Below are experts of layer 7 (counted from 0) of a mixture-of-experts language model. Rows are named router (the router's row for the expert), down (a neuron's output weights, with its number) and show model dimensions 0-255. Each number is 128 + 24 x the weight over its row's rms, rounded and kept within 0 to 255.
Before each expert's rows: a language model's description of what the expert responds to. This comes from a sample of Wikipedia text that the model never trained on.

# expert 11
It responds to: First words of proper names for places, saints, institutions and titles, such as Mount, Royal, Saint, New, Sir, University of.
router [159 115 137 127 149 155 138 121 151 130 119 137 110 140 141 122 109 136 101 125 134 147 110 126 158  97 165 103 128 123 123 180 155 131 165 102 110 147 111 183 149  90 130 137 140 141 169 110 118 116 119 117 156 129  94 115 145 155 121 139 136 160  93 160 113 127  71 109 107 147 122 138  97 125 163 117 106 104 154 107 121 150 108 144 115 111  87 150  73 102 114 131 106 116 169 131 134 155 137 116 114  61 134 128  88 110 139 138 106 120 110 148 131 184 140 104 107 105 123 152 135 106 102 141 136 121 143  89  91 134 149 126 118 162 122  90 172 113 146 123 111  86 118 135 101  91 130 127 139 155 115 132 153  78 130 110 132 129 149 162 106 122 109 128 186 127  81 159 148 171 101 139  91 129 142 114 120 121 121 132 147 152 145 108 118 167 115  98  93 138 163 111 113 116 154 121 118  98 104 159  68  93 118 105 123 137  99 162 137 104 134 148 138 140 122 109  92 103 161 145 131  64 105 100  95 114  91 137 125 106 108 151 112 114 105 150 123  90 108 130  75  51 167 163 116 118 125 124 108 115 110 124 111 120 147 123]
down0 [137 100 145 202 127 123 130 144 151 137 115 155 176 154 118  95 181 120  97 135 144 124 112 127 138  95 123 178 126  99 139  93 176 124 146 128 140 122 123 100  83 145 122 133 148 113 173 131 136 154 108 122 148 154 128 109 141 156 124 135 132 157 133 189 117  90 181 110 123 124 143 125 140 154 167 120 111 116 116 129 120 102 102  98 130 163 139 127 138 114 133 122 103 123 140  95 141 147 189 139 190 105  95 105 132 122 116 156  98 111  96 126 132 109 149 115  82 129 159  95  89 153  84 143 146 121 103 182 102 100  84 114 113 113 153 129 140 124  85 130 147 162 113 136 109 107 119 139 110 139 105 115 139 134 141 128 109 137 139 115 160 150 137 125 114 129  93 112 157 103 133  96 113 106  94  99 162 104 103 120 167 149  98 105 123 143 124 130 159 141 166 109 102 131 148 129 167 139  89 123 133 104 180  74 146 162  96 119 135  90 107  96 113 122 166 128 123 132 124  98 151 127 137 104 133 141  81 119 109 172 150 127 123 133 120  89 163 122 119  83 154 122 134 142 168 118 164 154 106 103 134 132 116 125 125  85]

# expert 30
It responds to: Prepositions introducing dates, venues or circumstances in biographical and event prose, such as in, at the, for the, during the.
router [142 125 149 158 150 151 136 137 149 130 170 111 106 161 150 110 123 135 148 128 133 111  88 142 149 129 171 111 131 119 138 156 134 140 142 141 157 140 113 118 121 122 117 153 142 175 124 119 116 167 116 132 149 132 107 132 131 109 108 129 105 154 118 146 134 117  73 158 116 148 134 139 158 150 148  84  88 127 161 104 139 114 117 126 102 116  47 131 143  62 158 134 109 100 144 134 104 119 115 136  90  88 101 126  63 149 158 150 136 108 112 127 154 128 125 109  91 100  99  89 140 150 117 162 159 131 105 124  78 135 140 132 134 172 168 143 179 100 130 116  65  80 144 141 123  95 116 123 133 181  85 130 128 102 117 123 101 147 113 147 133 152  80  98 146 119 102 126 150 142 160 136 109 140 127  95 112 160 140 107 185  99 133 103  91 131 118  86 118 128 170 102 139 131 102 117 158  86 116 117 147  73  93 122 130 100 121 158 120 122 156 144 107 143 115 138 109 101 131 152 125 123 102 130 115 102 107 141 131 134  99  78 113 133 119 130 133 109 111 131 130  53 124 135 148 106  99 121 126 137 103 143 122 132 148 161]
down0 [171 140 175 119 123 114  94 138 112 145 130 107 101 151 101  96 112 165  93 129 121  96 141 137 144 101 122 162 129 128 155 125 135 124 152 108 128 106 109 112 159 142 140 160 199 141 137 127 136  92 159 108 139  91 100 131  76 107 127 144 140 156  97 126 145 146 111 137 106 106 105 114 118 111 143 115 127 134 138  91 103 117  98 159  80 168  93 140 120 122 165 162 116 112 152 157 132 129 143 141 119 116 160 145 139 109 176 124 118 141 139 121 127 157 114 121 114 118  69 124 189 141 121  98 139 109  97 141  99  82 128 136 127 146 137 118 161 131 139 117 124 123 104 134  92  91 136 190 144 117 116 102 136 132 145 102 168 152 127 164 147 130 148 101 125 110  92 123 124 100 116 143  43 108 117 154 129 131 146 129  91 152 114 127  93 132 123 135 136 139 141 134 124 111 113 182 144 105 107 183 118 123 102  98 131 112 106 156 139  78 112 109 104  92 113 150 141  94 113 105 125 143 109 123 103  67 123  83 110  91 149 140 101 151 125  93 124 132 146 125 132 164 165 156 141 130 177 114 115  95  82 105 119 135 103 139]

# expert 55
It responds to: Capital-letter pieces starting personal names after list dashes, commas or table bars, as in Craig, Cynthia, Aaron, Nino.
router [125 153 148 110 153 115 153  92 111 118 139 123  95 167 154 135 142 137 111 165 150 136 125 122 163 164 126 111 160 110 131 138 154 161 123 146 139 125 101 155 146 141 116 107 139 166 142  78 154 150 123 136 193 130 102 117 119 142 176  84 108 178 116 107 169  79  62 151  91 125 110 121 148 134 131 112  86 122 120 116 158 134 110 185 129 108  97 127 111 110 121 127  99 145 143 159  82 130 120 106 115  69 152 154 125 121 154 147  97 163 100 124 109 154 136 113 123 121 110 119 140 144 120 135 149 134 122 121  88 190 165 166 142 136 135  75 169 101 134 134 139 122 115 160  98 155 143 152  93 180 103 120 171  97 129 115  83 105 144 111 131 120 110 132 155  91  95 122 141 140  90 157  81 120 139 111 126 142 124 161 123 121 138 116 119 158 144 101 107  96 140 105 134 143 125 119 146  88 125 163 106 115  95 154 113 149  87 155 103 130 133 114 127 115 102 135 109 123 124 124 121 110 160 111 125 121 101 140 122 136 118 137 124 152 117 140 132  97 130 128 102  68 189  96 114 128 106  94 118 139 114 135  94 124 148 103]
down0 [150 162 113 119 149 168 127 111 129 109 134 121 137 140 176 125 120 125 110 135 105  84 134 103 174 115 144  79 117 104 130 132 136 129 134 102 136 139 144  65  77  87 177  91 107 151 125 141 106 109 133 141 101 113 129 133 117 160  96 138 171 118 139 133 123 136 148 124 184 120 109 139  96 162 122 127 141  85 129 131 115 132 143 124 118 175 143 119 149 161 101 132 128 110 115 103 103 100 122 130 103  82  87 137  95 160 147  97 143 163 142 136 103 129 104 136 138 191  74 108 110 128 140 151 110 169 109  54 134 122 119 113 145 115 132 222 167 145 167 112 163 136 126 123 124 135 113 137 130 119 175  90 158 122 107 183 156 100 109 138  81 170 121 155 119 138 110 168 109  97 102 149 102 124 102 142 117  92 130 127 116 129 126 156 133 103 124 116 138 130 119 107 100 118  94 128 116  76 149 105 147 118 142 132 167 128 123 141 130 126 122 137 122 146 164 137 105 154 117 107 139 109 125 118 128 166 151 175 111 117 110  96 120 107 126 151 118 110 149 109 104  82 104 141 140 105 106 136  99 132 118 127 114 139 104 130]

# expert 45
It responds to: Nationality and scope adjectives before nouns, such as American, British, German, local, national, Coptic, often in biographies.
router [ 77 110 133 142 159 166 150 145 139  97 155 144 123 137 143 132 132 146 108 123  98 144 117 108 153 142 165 116 119 117  70 132 148 139 168 145 125 116 116 121 117 137 142  82 127 108 177 126 104 121 112 130 146 136 146 114 140 162 138 123  94 126 144 124 149  98  77 128  93 128  85 126  89  98 131 136  76 104 139 152 130 104  91 123 172 102  90 146  96  96 114  88 147 101  90 145 101 131 117 121 148 102 160 187  94 141 119 145 120 101 102 155 130 183 136 134 169  99 128 131 144 139 112 180 155 137 108 154 137 135 113 148 148 137 165  99 172 120 153 113 125 119 131 131 105 125  95 122 114 162 154 137 168 141 154 147 100 170  90 110 147 166 134 147 133 111  82 151 143 112 111 133 148 147 125 116 128  97  95 155 145 104 120 130 119 146 122  88 117 107 119  97 117 135 113 111 100 103 131 107 106  99  96 116 151 171 115 150  94 109 133 155 161 167  85 164  80 110 146 162 150  69 116 117 141  83 109 141 127 108 118 144 108 143 118 142 117 119 123 117  89  92 142 108  91  85  98 127 115 105 135 111 123 141 151 120]
down0 [119 172 137 119 144 149 123 148 131 106  44 133 138 145 111 195 143 113 126 139 119 136 145 133 112 146 116 107 125 178 120 165 145 133 156 100 113 124 126 135 124 132 122 131 157 149 115 112 156 117 112 184 164 136 126  73 130 113 119 138 150 206 140 136 125  87  82 106 114  95  90 106 139 136 186 136 135 135 132 171 147 100 135 138  88 111 124 136 147 144 131 130 127 139  86  91 104 140 140 107  97 133 112 113 152 131 131 161 159 123 136  85 127 163 126 153  83 118 129 104 132 145 138 165 141 134 173 130 142 120 128 100 138 151 110 137 108 151 129 134 167 167 147 150 138 135 136 126 149 130 165 117 100 127 137 166  99 177 118 120 106 148 118 188  91 121 118 145 139 116 140 124 127 135 103 106 112 136 115  84 148  95 154 126 135 115  95 118 128 125 162 104 131 136 136 128 108 114 132 115 134 160  97 143 110  98 132 145 151 136 146 153 140 180  54 156 135 139 166 121 103 125 113 104  70 103 128 112 159 171 100 147 134 116 104 163 116 147 144  92 101 126 112 140 148 149 163 111 118 126 148 111  76 132 144 103]

# expert 7
It responds to: Nouns and word starts about nature, land and materials in descriptive prose, such as water, rock, swamps, fruit, woodland.
router [153 156 125  96 146 150 156 138 138  92 129 137 133 140 154 108 123 192  80 144  94 124 150 145 154 128 142 118 113  93 130 135 158 120 170 158  95  98 108 133 145 116 110 134 138 152 162 113 152 142 113 105 136 131 123  92 104 115 116 114 125 157 132 112 130 114  69 142 122 225 114 147 121 142 135 110 115 133 136 132 131 133 109 149 136 127  53 158 109  96 119 103 142 134 141 146 111 120 121 138 120  90 137 139 135 155 134 180 124 126  83 134 162 143 156 129 150 154 127 142 140 140 134 118 140 107 139 136 126 143 149 185 147 158 129 109 155 161 101 125 166 151 105  74 119 121 101 127 110 139 107 128 173 119 138 144 111 154 127 159 197 101  76 198 125 120 122 138 137 121 135 134 135 140 137 139 152  99 125 136 147 120 135  89 127 137 154  98 128  96 122  93 136 128  55  88 152 106 105  85  87 119 124 111 165 137 149 108  90 158 113 123 143 159 119 141 113 120 139 144 103  78 130 113 134 105  97 131 128 144  89 138 142 162 105 127 105  82 132  63 126 118 114 118 119 139 120 129 144 127 122 133 107 134 154 126]
down0 [135 123  85 119 107 146 138  94 110 133 150 141 131 119 142 153 131 112 128 135  86 148 146  99 134 113 100 117 164  98 143 134 139 100 151 144 162 154 112 152 111 147 125 147 128 171 125 131 143 152 104 128 127 117 152 122 140 132 129 137 105 156  74 107 136 196 133 104 143 142 103 150 170  84 117  96 136 175 101 107 129 147 112 157 117 150 101 102 157 128 137 121  70 128 105 105 132  95 156 150 111 114 122 152 120 120 187 125  84 132 106 139  98 112 132 124  90 144 164 167 131 136 108 116 162 133 121 133 168 157 143 112  95 168 127  92 129 117 153 170 125 129 143 148 115 105 111 144 130 153 108 169 101 120  94 136  98 172 123 124 135 146 141 147  85  98 126 166 138 135 122  88 124 165 156 158 130 105 164 113  89 129 128 117 106 128  95 154 101 108 149 145 146 100 178 185 147 111 143 171 142 119 150 170 117  94 155 141 102 162 130 109 171 102 152 102 121 120 127 118 159 134 189 125 147 139 125  90 184  97 119 135 132 127 141 142 122 141 108 145 166 114 109 144 130 122 146 107 131 113 107 163 115  88 136  74]

# expert 57
It responds to: Copula and role phrases in biographies, such as he was, and was, became a, served as, introducing posts or honors.
router [152 122 107 161 162 137 148 131 129  86 148 186  84 154 157 106 154 170 137  74 125 151  95 125 162 135 115 102 135 110 137 170 132 133 120 159 118 140 109 123  78 131 135 143 138 145 147 114 130 137 126 135 150 141  93 140 130 129 106  93 113 151  93 127 160 106  72 119 111 161 122 101 141 133 100  99  93 143 127  92 140 115 128 134 122 122 100 100 170  97 144 122 136 120 124 129 111 118 112 118 133  99 139 159  99 135 147 186  78 102 104 124 138 148 144 110  82 110  89 101 123 144 141 175 157 179  91 119 146 180 135 133 159 164 149 110 168  95 140 134  76  88 132 150  85 109  98 104  95 156 146 136 127 125  95 132  96 114 108 121 139 131 108 149 125 138 102 110 173 118 113 112 129 105 135 145 110 152 131 138 132  99 138 130 110 165 109  84 128 107 119 101 110 135 108  95 135  74  89 127 116 109 121 130 138 138 118 161 100 133 140 141 135 173 117 119 114  88 105 152 108  95 105  97 110 125 119 180 122 140 103 147 135 147 100 149 154  82 125 150 117  74 122 125 124  83  85 113 101 138 125 140 107 126 138 123]
down0 [140  96 122 123 165 106 149 126 117 126 153  86  96 131 133 123 120 147 110 129 132 160 110 115 138 128  85  98 117 142 113 139 171  91  98 177 143 142 134 141 124  97 155 132 131 138 131 113 152 120 128 135 131 104 156 110 114 108 150  99 169 135 141  88 126 117 174 130 167  89 135  93 141 111 177 100  82 113  83 136 155 138  90 182 133 142 118 109 104 137 103 121 135 124 145 122 123 150 124 113 129 141 163 102 121 135 127  95 141 147 164 135 139 122 117  88 160  92 175 111 157  82 104 117 103 112 157 131 108 150  99 154 142 128 116 142 105 128 141 116 112 101 185 141 179 144 130 140 143 148 136 148 117 143  98 157  93 147 104 147 157 144 168  70 167 115 154  93 105 165 131 136 122 105 109 117 142 129  79 143 167 131 153  96 166 153 138 129  91 110 113 133 145  99 115  95  80 125 107  81 134 111 107 138 129 105 125 139 137 103 113 168 120 118 120 133 165  84 131 101 126 147  86 153 108  98  95 134  71 169 150 125 155 140 153 149  98 109 123 120 159 146 130 116 117 149 125  83 129  85 119  84 131 143 128 144]

# expert 34
It responds to: Capital letters or digits just inside an opening parenthesis, such as (E)ST, (N)icaragua, (U)RS, plus accented capitals and Thai byte pieces.
router [107 144 122 135 156 127 154 138 149 102 144 142 103 154 149 133 169 127 128 185 125 164 120 127 142 110 132  90 102 101 136 160 125 117 159 136 151 103 105 157 143  99 130 149  75 150 155 122 143 133 137 141 177 134 109 140 103 123 153 141 131 138 171 118 189 104  47 152  95 133  98 162 123 136 147 125 121 120 162 111 117 123 121 162 138 143  74 173 135 115 119  90 119  99 141 115  77 104 122 142 121  62 115 174  70 143 157  97 128 131 110 110 131 148 102 133  98 116  95 125 132 127 132 146 147 129 101 127 115 141 162 142 158 108 100 119 189 123 150 106 110 128 117 142 145 130 114 134 137 183 127 121 144 134 136 130  98 129 124 113 139 120  97 133 139  77 103 164 132 150  76 118 137 130 128 119 122 165 137 127 162 123 134 154 141 153 141 105  97  90 110  75 123 128 111 116 149  90 132 115 116 126 153 157 123 132 129 159  89 154 107 129 154 133 136 145 157 115 132  92 128  78 115 118 157 116  95 159 139 141 141 128 121 141 150 163 112 142 115 126 107  85 136 105  89 156  93  98 105 162 114 107 165 164 155 100]
down0 [138 133 102 115 141 147 125 133 160 109 141 118 168 145 104 119 127 172 112 116 121 128 132 138 163  81 131 121 125 145 125 147 109 128 113 116 128 134 139 153  96 140  86 136 148  86 110 121 117 116 176 136 106 165 151 155  97  96  93 150 126 132 129 126  63 114 141  85 136 153  79 140 139 120 161 103 172 140 130 125 168 105 121 117  95 148 144 116 107 143 105 115 107 107  96 173 126 169 132 177 113 166 106 134 115 151 133  87 122 130 157  95 128 132 154 117 128 159 125 121 103 115 118 187  70 150  94 191 112 150 130 209 137 139  96 112 173 124 114 129  93 108 126 144 169 121 122 155 130 132 128 132 128  91 148 144 143 121 139 115 114  96 108 105 167 144 131 112 107 169 131 119 115  91 173 143  98 143 145 154 148 120  95 136 134 125 119 114 107 131 120 173  99 140 130 151 164 112 129 108  94 135  99 189 142 104  99 158 158 132 123 149 120  88 132 104 155 141 120 121 155 171 153 149 151 161 168 118 129 131 128 100 152 128 116 140 117  98 134  76 135 144 143 136  91 115 112 117  90 132 106 134 118 127 162 134]

# expert 21
It responds to: Prepositions, conjunctions and participles that link clauses in narrative prose, such as with, from, due to, against, since, killing.
router [133 109 147 152 173 147 144 139 161  95 151  95 107 134 156 112 152 166 134 173 131 145 126 136 129  99 137 122 158  99 110 120 157 127 145 162 147 144 135 123 100 141 107 159 128 147 152 121 149 141 102 128 162 118 115 131 117 122 155 158 129 144 152 139 141 117  95 147  88 139  96 144 130 160 125 121 114 135 156 126 161 167  96 133 123 122 118 182 110  75 143 145 120 112 110 130  68 150 116 103 113 127 150 123 106 139 167 145 104 143  84 153 139 158 114 124 114 106 114 105 144 162 122 127 168 127 100 124  77 143 173 132 145 152 165 123 152  92 135 142 148  94 150 111 124 116 112 154 135 147  91 137 140 103  79 139 126 142 113 108 177  90 109 101 143  85 108 127 202 134 131 153  82 136 147 143  99 108 120 150 151 113 140 141 107 138 152  71 115 134 129 104 130 106 124 108 132 124 125 128 128  82 114  93 106  79 127 162  84  98 152 149 154 174 137 149  98  89 146 141 115 129 119 112 132 126  69 141 122 135  93 115 121 148 116 116 116 142  83  83 105  91 147 146 132 123 122 137  89 171  84 114 112 110 166 157]
down1 [135 126 118 117 134 110 122 155 105 114 141 182 141 128 183 159 121  98 136 126 101 124 134  82 139 138 118 173 130 145 146 135  99 121 140 141 129 121 117 131 165 109 122 150 132 123 120 117 124 166 149 114 106 177 144 128 181 107 109 111 108 145 136 136  89 130 126 130 109 177 128 177 136 149 143  98 108 151 127 188 121 116 101 108 158  90  88 169 132 153 135 149 136 121 121 102 119 133 147 112 125 142 103 130 151 137 129 126 112 133 128 130 107  81 148 162 127 158  99 167  94 148 103 171 171 144 130 155 169 124 123 113 115  93 169 143 176  98 125 124 171 148 154 139 132 117 112 143 115 119 129 105 131 181 144 136 148 147 126 167 116 137 141  87 154 114 126 145 122 139 139 155 136 174 119 112 151 158 102 120 108 135  97 153 136 148 123 102 151  96 131 144 167 123 148 115 121 111  50 136 122 120 114 107 155 179 158 154  65 146 128 122 119 130 165 116 143 156 129 138 136 121 116 115 166 123 109  97  98 151 114 136 127 138 158 115 146 114 124 194 118  81 138 113  98 134 113  95 127 174  84 134 148  74  92 148]

# expert 15
It responds to: Noun or verb stems that take an -er/-ers ending for people or roles, such as engine, work, play, produc, design.
router [144 162 106 150 159 125 139 109 141 130 133 175  93 139 146 117 159 134 154 103 132 114 108 127 141  76 134 123 134  73 116 159 184 121 178 180 131 114 130 130 124 117 115 138 142 151 174 161 140 107 132 126 172 121 126 133 140 123  92 139 120 176 123 142 166  92  71 127  93 190  77 115 129  94 127 117 116  96 144 157 157 109 136 125  79  85  82 148 121 103 135 154 106 156 101 150 129 171  90  94 124 111 134 158 124 109 127 136 108 135 137 140 114 159 125  70 137 118 109 136 127 190 114 140 130 163 140 124 133 166  93 135 147 125 153 101 176 101 144 118 136 142 138 127 118 130 105 127 115 147 126 105 134 159 116 166  90 141 149 122 147 112 106 165 140 104 122 120 145 126 156 135 163 134 131 109 125 145 158 155 127 118 121 107  93 143 126 102 144 144 111  93  84 127  98 106 145 122 112 139 121 119  86 124 124 142 170 145  98 127 125 145 143 124  62 110 114 125 133 135  79  89 112 113 112 124 133 175 120 161  84 120 119 130 119 160 125 111 123 102  97 111 136 125 168 160  94  83 142 135 117 131 158 143 135 125]
down0 [119 135 133 140 149 121 107  99 136 163  98 157 113 139 115 144 135 131 148 119 168 108 136 155  96 109  99 147 183 121 122 119 121 121  92  79 125 117 104 133 140 123 103 157 103 120 108 112 142 137  92 109 127  82 127 130 113 128 141 160 144 144 177 122 109  98 156 134 117 107 121 152 124 110 117 173 169 164 133 139 158 108 149 112 117 120 145 127 148 129 182 132  70 125 135 153 114 109 148 167 133 115 126 133 144 100  73  98  94 126 131 123 133 127  86  78 138 177 102 142 152  98 126 135 113 151 124 156 141 110 154 132 116 164 118 132 159 128 135 132  82  89 126 101 111 112 135 113 134 105  59 140 143 113 159  97 114 103 172 132 126 111 136 122 146  93 128 104 124 131 152 139 101 109 131 123 141 119 131 128 139 198  99 107 139  99 183 114 137 174 122 142 152 155 145 168 126  92 147 100 154 128 160 125 101 151  65  80 149 115 118 116 126 104 145 115 114 174 119 175 126 111 146 119 113 134 160 113 122  92 159 163 121 123 137  98 159 115 114 143 149 159 141 105 151 150 178 113 160 157 128 130 162 102 128  89]

# expert 31
It responds to: Common adjectives and subject nouns before a head noun, such as national, local, political, military, television, financial, football.
router [ 90 144 131 133 180 160 164 143 116 123 172 170 164 162 125  87 139 151 120 150 106 108 108 119 181 151 151 127  98 112  59 111 156 114 151 136 123 143 113 129 139 112 117 108 121 107 131 132 110  95 120 102 108 141 131 142 114 145 104 124  95 165 145 116 162 134  78 153  99 129 102 111 105 118 136 100 102 119 152 133 121 130 126 141 146 110 120 157  88 116 137 113 153 112 111 120  99 150 134 128 119  75 130 138 115 152 132 133  87 117  98 128 111 201 113 124 139 128 124 139 138 157 103 155 112 137 123 146 128 129 110 161 169 128 130 137 174 130 135 122 122 125 113 111 109 134  52 151 126 152 119 103 172 139 102 177  97 127  96 142 164 157 108 201 117 132 100 148 166 122 155 107 147 106 157 120 145 125  94 162 163 123 129 172 116 135 133 104 130 113  98 103 112 129  69 131 122 134 100 157 108 132  99 101 143 137 142 137 105 104 117 127 148 167  90 121  88 117 139 137 111  55 117 119 142 102 131 145 125 136  99 127 126 151 122 116  89 103 134  73 115 115 128 126 123 117  65 154 132 138 138 122 136 164 146 133]
down0 [134 139  86 120 148 118 133 119 170 184 118 131 161 109 115 128 171  97 121 122 104 167 108 140 132 130 125 117  93 136 105 173 114 148 125 128 136 113 150 129 157 173 116 107 158  79 131 121 105 153 110 122 144 124 144 151 104 126  78 111 115 136  97 116 126 127  90 108 154 124  86 175  99 148 122  96 114 132 137 128 110 149 100 121 126 107 112 131 160 149 115 100 131 116 113  94 115 169 113 122 169 125 141 111 106 159 146 162 103 121 173 123  95 145 171  95  98  89 162 135 106 170 126 125 131 148 119 139 155 158 123 123 159 130 122 177 113 100 117 100 153  69 105 130 150 178 113 144 117 149 161 151 179 137 101 187  92  96 127 110 132 161 106 153 105 163 138 139 133 144 154 117 135  78 130 133 134 126 125 124 143 114 147 155 140 141  91 139 151 115 111 120 109 121 158 128 106 118 104 120 130 109 144 124 153  80 144  88 175 146 158 136 124 176 114 127 122 130 168 121 163 116 117 131 120 112 139 149 110 146 131 152 112 114 111 181 106  97 146  99 109  99 128  92 100 110 172  99 153  72 146 107 153 145 152 147]

# expert 9
It responds to: Stems of Latinate words just before a suffix like -ation, -ing or -ated, such as gradu, lit-ig, form, design, public.
router [129 123 148 131 126 145 101 119 115 135 129 196 145 143 147 123 199 132 145 119 100 157 150 137 136 119 153 111 123 104 107 147 161 121 149 166 139 173 124 165 130 104 101  80 145 136 139 107 150 136 117 150 174 140 136 140 106 164 141 128 125 159 124 122 152 131  47 107 114 170 124  90 112 114 159 120 118 106 124 144 111 102  82 137 147 104  97 164 170  96 110 153 132  66 104 131 113 147 111 122 128  94 126 155 117 144 132 147  88 131 106 151 164 128 119 115 121 113  82 117 161 137  94 118 151 104 106  95 117 159 135 149 137 153 183  91 163  77 129 149 141 148 146 150 136 127 135 112 137 138 104 140 116 125 105 129 137 153  92 146 107  99  98 154 142 103 105  90 142 134 120 177 139 129 117  94 118 133 123 108 116 128 142 111 118 159 138 100 113 107 111  94  94 146 144 111 136 125  77 161  81 153 112 154 145  97 150 136  84 161 127  93 117 106 118 162 103 102 128 141 103 112 123 136  86 114 128 141 107 168  75 137 124 117 123 152 137 118 121  95 105  74 139 109 154 141 130 123 139 105  93 153 105 122 142 148]
down1 [105 154 120 149 127 123  85  95 108 134 135 159  62 115 116 136 150 123 113 138 106 141 116 148 140 142 150 133 136 116 180 148 129  95 146 142 174 134 143 118 125 142 144 167 104 171 125  96 138 127 151  87 132 148 125 163 156 133 159 110 126 106 109 135 156 102  90 143  88  99 162 128 104 178 144 109 131 156 117 138 108 133 133 102 133 184 119 128 107 164 113 141 124 117 115 158 141 167 117 121 117 136  97 125 147 142 128 133 148 126  85 138  89 142 169 155 143 151 142 159 139 112  76 122 134 141 105 148 136 128 130  91 125 138  78  96 147 133 124 118 129 141 150  98 105 119 154 150 127 134 120 124 160 108  95 135 110 166 113 113 132  96 124  72  91 139 112  86 117 116 152 116 110 136  92 157 137 133 130 117 132 125  91 114  82 132 127 108  88 142 100 157 107 134 121  86 129 158 171 155 139  92 141 194 155  88 120  96 126 146 128 136 156 111 108 113 139 139 123 143  70 147 133 140 125 115 107 140 157 121 127 117 139 151  87 129 136 196 125 138 120  89  95 137 110 140 184 129  68  82 135 162 101 126 161 144]

# expert 3
It responds to: Opening capitalized pieces of proper names, places and titles, often split mid-word, such as Be, W, Wood, Green, Guine.
router [151 127 136 122 165 154 178 100 158 153 112 107 121 162 147  77 117 154 133 134 120 102 107 116 126 127 186  95 111 112 102 149 165 131 160 146 125  71  86 126 128  92 123 107 128 146 135 111 117 111 126 117 158 150 148 130 102 131 145 131 118 171 109 160 154 180  83 135 131 158  81 174 140 125 159 157 119 130 164 149 147 135 120 190 113 117 100 148 127 126 127 156 126 133 146 150 125 121 102 160 115  79 153 133 140 131 137 109 125 135 132 158  89 167 151  83 121  99  91 150 152 125 115 133 126 114 120 110 118 163 154 167 108 178 107 121 192 158 133 118 140  91 118 124 146  91 109 106  98 147 119 141 180  83 117 108 109 128 142 145 170  99 129 157 143 104 113 136 163 138 109 119 123 143 128 129 128 151 113 135 134 118 111  95 138 121  98  94 107 115 131  78  99 127  90  91 139 117 131 146  88 112 109 118 147 113 121 182  93 117 125 118 148 172 128 106 115 116 120 154  90  92 111 118 122  92 136 138 132 115 121 123 102 135 125 164 110 100 114 125 104  87 151 161 147  98 134  88 148  77 123 113 119 129 144 122]
down0 [117 153 121 132 137 147 102  70 176 142  96 134 116 133 116 137 126 123 143 131 156 103 139 120 152 109 106 141  91 111 139  70 133 145 134 107 161 150 115 133 112  97 140 107 118 116 124 157 121 129  73 157 173 140 141 144  92 120 118 131  89  85 135 159 159 119  62 141 113 138 138 143 151 137 114 120 144 154 120 170 108 149 114 132 149 106 165 114 103  73 140 133 120 169 141  92 108  57 123  61 128 116 146 125 100 142 100 137 132 127 170 148 121 108 112 164 150 155 117 142 107 100 137 124 151 134 140 165 100 141 114 126 142 111 118 133 158 137 158 143 147 147 113 112 171 126 139 139  99 121 124 108 128 132 114  84 116 106 103 118 146 133 122 156  82  88 104 132  73 124 121 145 155  90 107 139 107 132 162 139  82  94 108 133 135 125 174 106 148 152 116 144 161 104 124 184 108 115 164 105 108 128 116 152 116 132 154 162 109 137  92 142 126 138 136 150 124 141 138 163 130 154 103 121 169 138  96 133 113 160 118 164 114 108 159 174 160 129 105  92 138 111 178 132 148 115  92 138 106 159 101  96 139 117 103 116]

# expert 22
It responds to: The and preposition+the phrases such as of the, in the, at the, outside the, often opening a noun phrase in running prose.
router [147 141 134 141 152 169 126 140 158 123 155 142 127 161 159 119 139 125 128 156 112 134  91 108 169 104 138 136 124  99 128 153 135 122 174 117 106 140 143 129 123 109 120 167 144 187 141 125 140 114 122 117 120 136 131 133 121 124 131 111 136 129 130 134 160 147  98 144  81 171 146 135  92 135 145  73 118 113 173 168 140 128 136 162 121 118  93 146  99  48 127 129 108 111 122 104  86 110 143 141 105  96  99 186  88 149 128 132 126 103 102 139 112 141 115  99 125 116  93 150 107 139 101 130 158 165 118 126  72 144 144 149 167 138 157 144 173 118 113 135 120 114 135 149 102 116  91 106 104 163  77 113 126  80  97 153 111 135 109 131  97 138  99  95 146 129 111 120 158 129  97 136 107 127 128 109 134 121 129 124 163 141 140 116 120 150 139  83 135 134 123  71  93 133 116 116 135  98  99 123 126  85 107 137 138 157 125 167 110 145 123 138 108 175 167 134  74  91 156 149 141 125 110  94 124 102 130 171 115 153  81 107 131 125 137 115 132  90  92 127 111  70 152 104 150 118 130 121 107  90 114 112 117 166 160 170]
down0 [ 65 117 125 153 132 115 169 123 135 138 137 120 148 163 112 122 165 145 155 134 125 136 108 131 115 129 109 189 118 181  69 116 148 178 131 110 133 104 147 147 111 117 160 135 118 135 133 103 144 114 118 132 142 159 104 143 114 144 119 101 109  93 149 133 132 118 191 157 136 133 114 149 111 113 134 132 161 112  95 166 117 120 124 135 154  93  92 101 131 117 135  51 123 202 122 116 153 144 139 117 159 126 140 174 137  70 154 183 149 123  98 142 137  92 111 106 155 149 165 139 115 118 147 109  69 117  73 145 116 135 110 106  95 144 103  97  65 134 110 140 165 121 142 119 137 167 140 117 124 144 156  83 106 108 128 127 109 154  91 132 121 121 167 109 121 118 103 115 140 116 132 121 165 110 166 133 145  92 132 121 132 136 113 128 122 130  97  77 137 127 122 121 132 129 123 116 127 120 112 171 115 128 144 113 166 142  92 160 104 102 120 142 133 135  84 121 145 112 144 116 147 161 121 130 147  96 113 110 158 126 123 168 163 126 105 150  94 127 133 124 157 152 147 120 149 159 140 111 118 156 160 113  92 151 151 100]